{"d_shared_expert": 384, "normalize_top_k": false, "routed_scale": 1.41, "lr_router": 0.000275, "n_kv_head": 2, "rope_fraction": 0.75, "lr": 0.00134, "beta1": 0.95, "warmup_steps": 70, "final_lr_fraction": 0.1}
Below are experts of layer 9 (counted from 0) of a mixture-of-experts language model. Rows are named router (the router's row for the expert), down (a neuron's output weights, with its number) and show model dimensions 384-447. Each number is 128 + 32 x the weight over its row's rms, rounded and kept within 0 to 255. Numbers have three digits each.
After each expert's rows: "raises" lists some tokens whose logits its average output raises strongly, later layers aside. This comes from a sample of Wikipedia text that the model never trained on.

# expert 22
router:125130112069089146103087152192121153072162091073124109055138124072139116131113053098090150122187131143155155176169061103108099117099173141118144064148113066119106100138114161136130109106139059
down0:074110123146154116128106089139094096218128122120160132156156181074142115163136227175120087152115161141077125120129146143129165140129096151113104109082043113185125065081090123121128107093148182
down1:181138126087098136012098170220105084132123109105114151148159122117040156114109105126115141129115138111086156081141135107164083123123088132133087126102092113146131129123136171128108122186146110
down2:089126101133098185135130098096131067126152114147095160082134125137087184079114105181099134171097161109101125128131190087159145101191148085117145128135107130127162070123131187099145071153149170
down3:107113147150132157127147183158047118156176175178054149159109043108145150129103112156174165104134142158115163089136133136209158121109123135111088173137100103150145141144101091101176155121134154
down4:148139138139060139161077052073121179099109200117160126073136186109159108104089086154175233122102088109115128125083114111165145082111128122147133130124076159107159142125107105066111148162050163
down5:198202114141180140148086171081114138118094129161095176092127130182117131136078202155078067135095117161130084160161133105135119100191131109107125133162128124089061152070173139120118063126148099
down6:105202105076166069171142179103155141124123143087157153144169109137107114168158136182111131134142133173114098111127170106065140205100080207121135166125159063144116127163147104166133161160110177
down7:140107071096123144073153144123173178150134122111081161069108198098090156100179147130147146102101127178093098119161091135112153160129105130089137096143106099105113130125092107101143163133138082
down8:154171141139063098136137043122117181101157102119155099159188117123070141119111126159158101078102091142113175104062141172122122131149140154149116092145125111142136148102105145061133091115091137
down9:076114095111118137136091122188058127114139147119073113111117135166174109153083143168148136174153138140127095128157195149172103077104141085107099151089129135139161147110111200121135089114199157
down10:108097077086155131143152168107140114154192141178163113140149098129125049109104102090127050110121189148112193103166160113087063160156097189156121160101130060155094138144108132049081089157147138
down11:184090116171145140115126088110155118168176143142108109115185107138164134169093141034119183144094110156137085172089093110185168132141107090144146134100122166149142096095124091120115069112104105
down12:158183144125113119132059087149162131102042169127163114089158121100128086143117120160068135175120160107104077126152143113164115154138115169129123120110114153072126107123074145185112104139138160
down13:151093154178086077088192178114149162139152137108128150160161057095125107121103094193087103125093070145104170122112134071121110098122128134114137115172138166153120114156142085118137082106080204
down14:109147132154168115103105068115103093115167134152214118130169066134074180167160130135137078163156097140089133080096161110154126088138079087166124151140137138172111161111111153114126148122130059
raises: " ", ",", " in", " and", "-", "."

# expert 9
router:079103147107175146139077093130119182119177121077111174123139118132111084137155102120100184092143092130111116143123164118124115058123149146116131106156163081091125144156110190140142128166202113
down0:125133103134084123166134146111133088115145074147149112136123098157095136084126106105150141150186161096082132131152164188120118093117146108153146076094077098124128084102090143112093170158103080
down1:199130112180182132129093162130105172105052160095125132083130093137100155136086151030111066119098129111127149123081073118194170199158147186116131167163160161148145100099163108132150148082089121
down2:096153090172126091027203119077083087093142115130097138164161176145087097111146156076149106122103102073120151098133103080086163155140143180131147150085123173094157175072159084128139194048072159
down3:092169156136170093118109176226128135138141144153135098127094126096125157141144173197090098100113139167123099184105118075125096146201147084156081121149120135159123060056200147181091162139094150
down4:175114096105170119138152065123151132137178095116174125207181187128149149134134118206119119104115151131099129109174144136134110162132161147162169158097153129103172055140138160134170158151127106
down5:156083117115144052074073102085118114169137133105184159136114139152108151164083083144077141143133187081145088162136106082099096118101157102129139135129098112149148091070156154099063138145179162
down6:125152073109126164135070112160134092087152105118177141157147124148111126113174118143148113155104129100118124070094067127143108145076189106117091130157137127098120131133136044169170089230111119
down7:131097134144103123135176135149089160145187143068128095089146151120143084097091179122210092073114117099100144119135064109117162163158146164133068111140145127163150143146091156138114114150144111
down8:110137124111157129129101152108083082147122166162150119115140118147159125141109105145149168101118158173116096127103107154197136105204101084106094161130152148125121139158055082157120134162136186
down9:097076125128166074122181133126093160168086131055096103117102118128179091117099093173126097140119144189114168135116112076134113110072098089146117104107076190141168128109114161164168139114095138
down10:152128145120129096149183142176171125177144109096105105124139069121092115128150187129187189119097115149146119070139157142104152136088137091089155161141130150169165142102123138070132060111100124
down11:131108139167110167159030128143141134119099137099109100117123135112175098188139149105165152128135103076093118132131151124093101119128080090118143131164137088128070127170077171162066143076119175
down12:136075117091160100077113129079105181093151124134101126119138144126175106121153146125065104082150030151143124095104131137097120122124121099169198135086094129117131200131105143128174085098129158
down13:214083110095113138184105129211181095174142140089165164085162168085108101171132107121138125149125131113115101127136128085146148110085144175126141129101108132101169133108116096173153087111092150
down14:204126158125135103159141107085174127137150110151155187174107163136099082139112115124138090166083116064109071159132100156086183109150129148125148080144123135143064170081130117192157188106114123
raises: " ", "s", ".", "-", ",", " ("

# expert 16
router:147144147063133137122143123155071167148149082063107148099137119170096122076066090081128152092143102142092146124162105123097138083040147162161120088126157142079097148123116132112132101157161141
down0:062157129095124111148152122113128108133058137121148102129070174093132136124085127108173145124173184133125105124124133100137104109129177109128103152115106174135157175111136104126190120111112154
down1:132171119110124123146088122167106144143124074126180064172150132136099136103066125117144171179123097145108138128133131186139131172056062130138126112102131142130142086134186156153075137101091113
down2:150185115189122111099092114075083084112142096142142104132144137129070050125104086100165135064142076121125091110132126095122083170117161150112156096139154219147095153143070079164123183170054158
down3:137123145121118092164159155113119126181110138116123107202119133167033182106145156124110103160191112158145090099090150121096130100167075161145128132106156139114121153169152173144150101114087139
down4:148154094180125143155150147153143174134142178118125209091158106092138151132079133168155079132121120116097148151091123166141103126156167118116117158124170152175076171138121150181143168098120140
down5:145092106124059063142112146153115147110149128074188144097112130138188103121141132185138118188152112059112096135030055114153116083135048149166189106134141150142190143106109152120138128115124163
down6:158118199160113172122134152178144089094168096079075100161138144125092151111128117119098124114135127102161101134133175158126112125107101143124166097119113166164158156121103120135098162145144114
down7:151129111093153138112109139123160135072193118196124160114131100130088143112147113116121151155128156111168146163072098133117160084066101124139139118099073138174120191160143192165125092190103155
down8:155152140149102165074082146121163121191115114174145152102127165147116194132147129135109095155131074118159090105171138082122124117109104082139117129113140150148164124147128179132141158083169124
down9:072152096088137169150174155149137074155146195184137162124182128131156182115120048118070118162094110149100123162139099073161151135138185062114112118101181106090103155117152184101109107066163192
down10:102091109141164172122104073085135086087087084099111118123129159205132129133125164049151083125137145112123143114138178137159111140124084130168051065114128129169064147139091111064200036114173109
down11:105127182074132167120109130136136152108071156090144168154180104157180177158154127154114073114113068098096107145120055161127066104131165128144118205130137125134105173175132143104138133104100094
down12:137092207124120128143091039105134130134143113115139143183102117122145125121125128168132131097157183115151135172076100111131123106080087136143124090130027124088125140203113164132098136131158168
down13:144084086185076110098117173157109128089131096110152120073095101129174098152073089104135141121136127124132121150120156141110054099133127137138095120181106107136127042166200101133115132116159128
down14:125109200192139070160064167107093130168134125113091115065174089123121107101117029146137144146126175082129095162142079127155065137109104167049142140115151110086182134164142204138113149152133134
raises: " ", "f", "-", " (", "s"

# expert 14
router:109132160087117126110052100090148145150111137101123156089101135139115111062131083123084226108180116112105058094141154074129095157109168131140078101133139131164120117142154101083132093143165060
down0:114142182080158122164120086121134193092122067138111168111124105153136171111134214102123099093137154105134194070115125195087162095187130179139143126159142177102094208127140131055164125114117112
down1:121169126118133153134141131124112146122118134139116124103138164063119099170153142138070080134158158123160144091148190137123102138110126132139167096171127116160114139121084123105162151142090115
down2:167143157149137118129177141189045153135144129076124141107159144132094131142084131112139117149143166153121044201083086083085117102164113191119106094099106065125171148034138134152109141108124142
down3:169077093102174134132148106134122118137106170181087170066102129116127181087101134148174173150163081178160146080141168100148053131178133142157139064114120112121142070095160117094105101145224132
down4:123130157120150148133162127154120134126125117143154086183104101074157154137123143163111177065112156139206178087138095129045135138123116147074190133135079151079178088073154118130115160068106093
down5:077143177115130110106183162111092152107171134115079090089087192134144162055118147138123114163129111126121090117086122111098059099149138187131126125033154133107074140135098150134060121041097124
down6:124167125108062105085158112170131127087144143156102056154089173133143102102145115152198166156149111136124163122125080142115154114120152045073156120145192180082106080141083110118106106055170071
down7:151186120188064138120134098096131109113127072122149119140169075107145140147120154159083113115115153141103076093183093124148162192059168102142106153141116104150142070116109174162105152092072118
down8:162202196108111092166101170102169122190201175136154110140119138194105074054123061098155122152098095129087103085108153106126131140154097137094117143147161121074166152067155155135092097142132147
down9:100089163110126086147185153166158105101091128129171173122159114170125093185131148111132135135149143103126150107084130138120141125162114105073166114117099082156169081136100150086157127164104125
down10:142176142123138138111120108090166134123108133074159129103131161080154116158154140149167112083133167129144132071149122050130177064118179109081109147144137138145148159124077118114191095150138034
down11:110167130119116126094181099095116118116130101146161200141144149141124196122095147165130063122127145141109084175120130130098133126190155128139153185102163109071138138136162139149124109121090093
down12:135124120091146104075142094120108097084140141180072099184186106142084142146194082112158146169157151179177155123057093129085126108181163090086144159122119080095163138136162154115122134115149136
down13:162107156085079114161155098128142112159055132125162095147141103136165096116137082097099151107117162173100161083117153144157159163136112168146161146104193155151108153104134145173149059145137097
down14:089168122174106097107164133149069137103079127105077184145117041130153115142175149143128085132115121085143135133058058176196113132124155180082114126089116122096151207114146091158113126115127155
raises: " the", " a", " "

# expert 15
router:119031135058093142121096073132113161099139133068126126092151143130104134138053079123065188065114107145061126190129112162088151150052113237117149095138138132137169127147093154134153103119174139
down0:138097178086095099089107181163149113062065140182117082153129114155152141138102105108091140098058120142093183134158146127167095102086119089120165104143166107132120118149057110095127107137093111
down1:118131231144153159093120104098144104118100137111102111114135073165096072132220157115129096137095113168141125122140130134084101142160161179173123115113119158172097150124114114067133201124063152
down2:074108116159102156155179137157200074149089132147098133107101076090151163138125144079154132109150120157181106125082125133124121137178083160095171115131082106103136071147124126195193123112130094
down3:158113136092147137089192097139116146144059150085138130149131102151090075105130046171157138081140169107126185135152057132134113096070082149142160065155102144119117112172163131074130110102124115
down4:109137097121191171101137104093121128122116125118110155086148184164129140157130138149179110118148159128112147111108128146189078130106126159122146120090136159135161128131200120101215178142113149
down5:105066104169142079092094176128085175110120155141164178147096106066104106078193142143153105125045121144166122122168148152168122159169115167123079077172141142110149106119089164134167156102043124
down6:147155142126096138109198148148118118108130156130134102189053124146082152168160157130143123171093105109181132120093090132100171169157116151145115104100192111207152118095074154098108152089091158
down7:127128139131127095098155152167165118145155123209158115135116113123109065110109093191101099094147111061149083135170128119111151165089172139065108128070186148121143085155095211140113104126158144
down8:139076118179138150125111084108095135150131159174135116147168104119159099119094121130119094102137206158171138084079141137084155103121151145114155094137140069108083148168085103094066119126149116
down9:157164178171078131127171066088162124176146158168159180144113121146131126091083115127128209100152170136112118105068200126090116126109143102145100123102145135097120159095180146149096184129135105
down10:096119135086160135221105140122143125145080104115191159129135115105055151141088102169216152111112143149173147128181115133097128133147098088153166126133159115078157169148114149105119174126152072
down11:139145120156085109112127096132110127127141147121125137112167188146113087128174131087049124156137116103143130150161136158056150159141164152100098052158109116155129072111156120146106106140157181
down12:081124078090106129113117137147169181151114149147110105149120167133196129137111127143079127170145156113149168143122171164079190152108134172135099091174104152183124099074159110179111125144094033
down13:081142169083104136108087141132149071115099097113136137124147150052085154097118131178147096146136116118149094116247084178133125094140142176167170197093165146131092084138102155135076127147164151
down14:115162119154103164154108172099117117076180169128126162224144145154153152136076119152110124079124136135149140153113119128086086128116062130062165139096127126131148161163103025116097146124114133
raises: "-", ".", " and", "s", ",", " ("

# expert 11
router:087109097058148188088069130159159152122142114106127101101138090180120153187110086109145202152189108110104179152182074145091090066098163117160125065157123073173169154109101170108110094134118068
down0:164114217154089115099140123153140154098100166122124122104171149100091161179124173069106150096153117108106097052080149121071110124121081143149203188103151124113120133103153114117140164157076178
down1:167169095195161131096067120064121143135130087127117073147137145139101111170099138088125184135081098151151161126141163116136102115114143144116171141134143161141152098205148129137092146185174090
down2:069122157116158094126168124120167092084166147135117168212162203136134107077153128090159148162102112157109165185125141125089102094137084104102142139118080113057126175120117146090105077129180064
down3:091169130097127157126127126135125119146135092114157068097107164087084145118098128074099157150113170101104115082106129090140157125122147202107119090096124131162149078148140094108148135128168160
down4:125107121113145131129170155182106172123066084093090071156138177075127154109195138122130119108130120191131128129132118191138083187152097128070119117137100152113083104136137157160146115112175148
down5:134145154170088158118132144075088101107125153106058169164165172162151085105155186141127172141141211104173160100103134123097159131118115125078125180151106181105114090192128129178118123137143134
down6:104165137069163122135106157195123179113117163113131127131106195114122129152071174147126113173171102146124185136149107126142112102134195111134117151140116120113067119131141152176124136117185118
down7:103131153144083152135133154142154117076089098110091110103093125115089143137143108094118131130098116131180093119170160118157114085105176129106112158127116064126130139102094122089130140092111103
down8:079126143157104170149122136152071111124176090164116117193134095137084085065113144113190114137131152122076145167132135083096126131151141143129149148138137121050216170116138107109165130169148125
down9:081126183181148097164165136079145140109090073096162143154123162094128135144139137150098184146135128116163154099136125098130152144157129133150146163120121118162137108077163103093125083150150138
down10:100131145093162171119159103135060090163131141176105115133105102096111106134088075072108100151172133159155173109173184120143079155108178144105107086142132104157130087174114133131077134092093127
down11:170130138085133080131105109174078140136160120105121084153129144124157136153084123125146110102093155144138119104131145125119189153145075121157121129181159123146075165087182117193123173137153108
down12:141167107116130160159145184121119098176078181079137074107139114158160178105086144142131143122125126086135081183091148109131099128156099175141149149184164077154162087127113137176110143078139178
down13:113127085100209140105129128127130103175142111057106100136147124118129153161134142190147127098171161113139145134161134130187104101146211144073133136113147154093158111110156136083179067069123115
down14:105120226161104122129139140103160210138113096125076116111146120077100109093188115112128127173136127097100163133132124158109163115144160111157163154140138162109099166162147123126091092054129128
raises: " and", " ", "-", " as", ","